python train.py --n_experts=80 --experts_per_token=6 --d_expert=48 --normalize_top_k=true --routed_scale=1.0 --balance_bias=false --init_std_router=0.0269 --rope_theta=500000.0 --rope_fraction=1.0 --init_std_qkv=0.0247 --lr_head=0.00468 --max_grad_norm=0.5
Below are experts of layer 7 (counted from 0) of a mixture-of-experts language model. Rows are named router (the router's row for the expert), down (a neuron's output weights, with its number) and show model dimensions 128-191. Each number is 500 + 40 x the weight over its row's rms, rounded and kept within 0 to 999. Numbers have three digits each.
Before each expert's rows: "comes before" lists some tokens at least twice as common just after its tokens as in all text. This comes from a sample of Wikipedia text that the model never trained on. Tokens count by the router's weight.

# expert 38
comes before: ",", " (", " |", "\n", " and", " de"
router:506559550518455510511551561483569549463494470514454513531505468535475459523558547472472489472499416523460467458462498540492474519562501490543465598476538487509513572455440525553467437408447501
down0:490509491477510590477539453503508514461513518471510463520463531516452506546428468503479489563496523582548543494569545469522542466430476505540535514520514471481500492470552551516469553502456534
down1:507504484507477549484515584512475478553455513528500431453519455517519485517566492525490462502500481545533577462451516551482486554511465494492438503511495507510566554544513516471538505488481507
down2:573491436513495489533492408540482585521467489529540539482536524516547508520563492587532506562515556501492509491444535531578533557497502472493366563442469414464512494466505445470465539520509487
down3:458570436402462462502477485577534522506559504544534499564531517553491496484536491498499554457527468508511565503541548474516480457525505466458486587537459501534530515475459448545499470496471477
down4:530500536563520497474535393565455477524491490504497564491520452531578494470480520562448452547485505460468418506519525457533570539485445452483461481484474558496511441495484524493524512547530515
down5:557496518552508562507525454576513496467473504531505559499482576487484454567493523559453504461509448517453521540511518520520474513460525466538459477566457479457453476526552468478567567476501470
down6:481501501480494474514501484467525495589484547523527498500471477422470556501556527507477477553511460448513492518547503513522541551568518469480448531440410465483501471527520481482507424471502506
down7:482543530507504465499502475531472517478489458514487506551480580512495547492482562486447516568462466517412545567517492488526531470445480543489537555516470479503462456473478460558397462492530564
down8:525475472477432484478448455509456512478434453457483527476505536588455538481433545511502515554486530569485534474465514481463521474442571521512522502487487519514474452436543490507468504508571451
down9:470438502462490493437589454446516484498478588547581567546463484441557522507479512476543533537404483539470521500550578537492549592533493514465519608493511481494512500443521520394475543458509467
down10:502579548437545547473466555508512497473436460492518433567502459555552495433495502543512445494469487487448483480532547555546479518484492533488483489478524522539520532453502515501516435478518387
down11:475495490524532511489514477426511461445483464540545538424545550493461504475498410502575513548516451514527473496491531459471526450517477592552494525477508463456554555401407521498512561493538512
down12:487502558515476525505521480525549497511524469507490527534495545467430498492515501509507517445460525464469444482571454539557504567535509493513547464520523492531504459482552512518519509496478508
down13:531500604470553515501454466505516476506473489497510425560492486509505602561439555493542442503499505497487484473476560459522504456522508509469531493561484468510493530498483507517463527518496540
down14:436574505467494551487499505514456478461522532530512456536473499484470536472550549465468440489533477499413553540524535518535497522557431487566503528492506487548529459471524490594453504505451512
down15:541526516487485475465520439446458531539542431553497549589502536461459399435429538545467466480525577515516502518403487479463511459531510471524445466543444423493517541476479516523507536511469518
down16:581525479428518463555492538511571528505438530525555449494497482479507436496514484553552533553462449490483497525503513475557538451497535552502540590542517445517506493471457572528492462514456522
down17:474562587511533515529515577572514508490453431499501469484492435518528456499543511510545505528432503489502530445491468550450482451476555456460518489480489478584470491432479535506456520564508509
down18:463536482519480494528508492447607441482459505572479437492512504509487453508477538484510595552498534579505486518434525587546415554488559565463409488438519509399482596474453488488498477548444492
down19:514485475419487461477533550447461540518514551511504450535534483483421490473502493541471561532505358465501558498424507526515509501487477488446539536519542512518446554433507454514480482575480565
down20:396500647499559540582466497503483491472517463489492431541454433531556564500512557481411514482461520472469449509501508463562556510486551582556515493499512506500592520532542446478463502446519421
down21:499532595521501444480452463483454526605528521541604492526488504458485461508501501535578486423447540530507536449507507499508534446452573550426494426590500532511478445383516558534478532560454543
down22:474451529493515481509433573497519485533479489450558514557539499486495601494480485572501494492488480537508531536524502501462482463575546486549464439538565567548549484505491490499528453499402498
down23:532518528519505523473454461475559490502499498496529498563535460510516482573527510502571474487459544496451518532569479523477499450443517531541478475544554501552568493502510481441402519531478483
down24:493499497453507480503472505562529476448504528486481485508503523453497441503576461521491492486531489489467440554483523544558495414446503507431519523536535518542477550468446551485483446494472523
down25:530495416464536514477455508509500474531397439454503416427497482537559534501460487512459511448472519500514576526480495504510527453478476513479576451499491487581493535523562461546458486508445488
down26:458535516492509447484470504492389526600546504519487459545498488446578487521467507434494496476505435565488519464503493445501548514521467511519502566514489516512604505535546543468517459451557510
down27:521449502549474518457518477496490447509477436584479567479434515494502469472500521513472529473460531510493545589448471472524425516487493497551512472525515491541496545518545469449498486509535548
down28:417495570492421449526479470449506554558490484444480488548569480547452536446471521563522451463564579491547418508530469555497521484459454520525496462523440443448430478512536515500517569520528520
down29:540503489487520505527466525546484554429455488470523547459563443476515480484510517499553518508509510589499543494503421492640464553511513459504523499512503501525527519526483501479463460532469461
down30:474474456591465541501498503449487546496437580457445554540421506537558484483451433553517499550462526456513543491491502504449470470556450460517502511509500505526530522534511466481521530503521478
down31:450551506480562511466490372496520523465509504470513457521527486534478506515468476440434503505435531457464492537511485529480512492423502512486567464560544429493544545491497555440491573543515462
down32:412542534417528461545495536558527476495534495528520508526523494471480474521488476474494527464500465490489502497485537515572539495527505505517541492543509568494510562559474492461482443467458480
down33:553503473518543480498484455507525442492475457544481436420520528501470492514427507522449508507524499456477558445460466568538478531481463561446528512528483551519516541507498509557465468546547483
down34:493486546524496462534498548552511577463569499507498506555493550490469524519513460469561512491491444487508567550493554499464532528529492442479562518499445481478508511576460506493523513534487480
down35:489480538512444528489508481516528529525584512468520496494535494455502489488443446455521526518480502457454498464478569450504510489429524548501467443529550523450535501455492477419568527410523471
down36:486535515524463484514451512444475500476511491528520487495522499518509456455559528524491486490489451494485422521478495524518528549478561450524426579522512527446515561514489573485528498527452533
down37:535500505512531502445576488525525556423529487457615510420520522513476556511437483516428519494509494575524397550479557496479468476468495595493493535495500494525603515464538453477507525443488453
down38:495540472471518464492500582471457501518544439548495508376547542528451516438538503513518429487509458573558486498528490496482498483502518532542542563443479472452564501503498526495521525453496509
down39:521458516534532496537501490554485483526496507594406506510497480513515503430475504545468465507534479506515472509506430441530510452510456541490512489504505454490448520440415530547501551524489517
down40:484436513570466486488517507472413487512454587480518541507526519546459587443485390544470470468563567463513437540537444630528432504502534488541459498486504540482567490520497501493491499570528431
down41:477489554604500506532516545432498505555579502425481522552524521403540495478511487487495495518447508550566519523514492469528577442531476509519487525464524455522512542502474525484555524424493464
down42:422469541503527489484507536389513452527508517451558525491564494489504490479511524484490562560470441460507528592500487521514528501540497540537571465472524468509490516577486461556502490519520480
down43:544476487440482503529493453522506481514567471530492521539565459434388505503545547591465519389487520496491521462569493484563486523541523472473526498560538481471491507521479547511539501589489511
down44:503452531422533546482450477490552465450485502487459518549469492528492462494531562469448525493486546448487498496530555534471509496502464512504555514493556461522408566486518422511496531520434509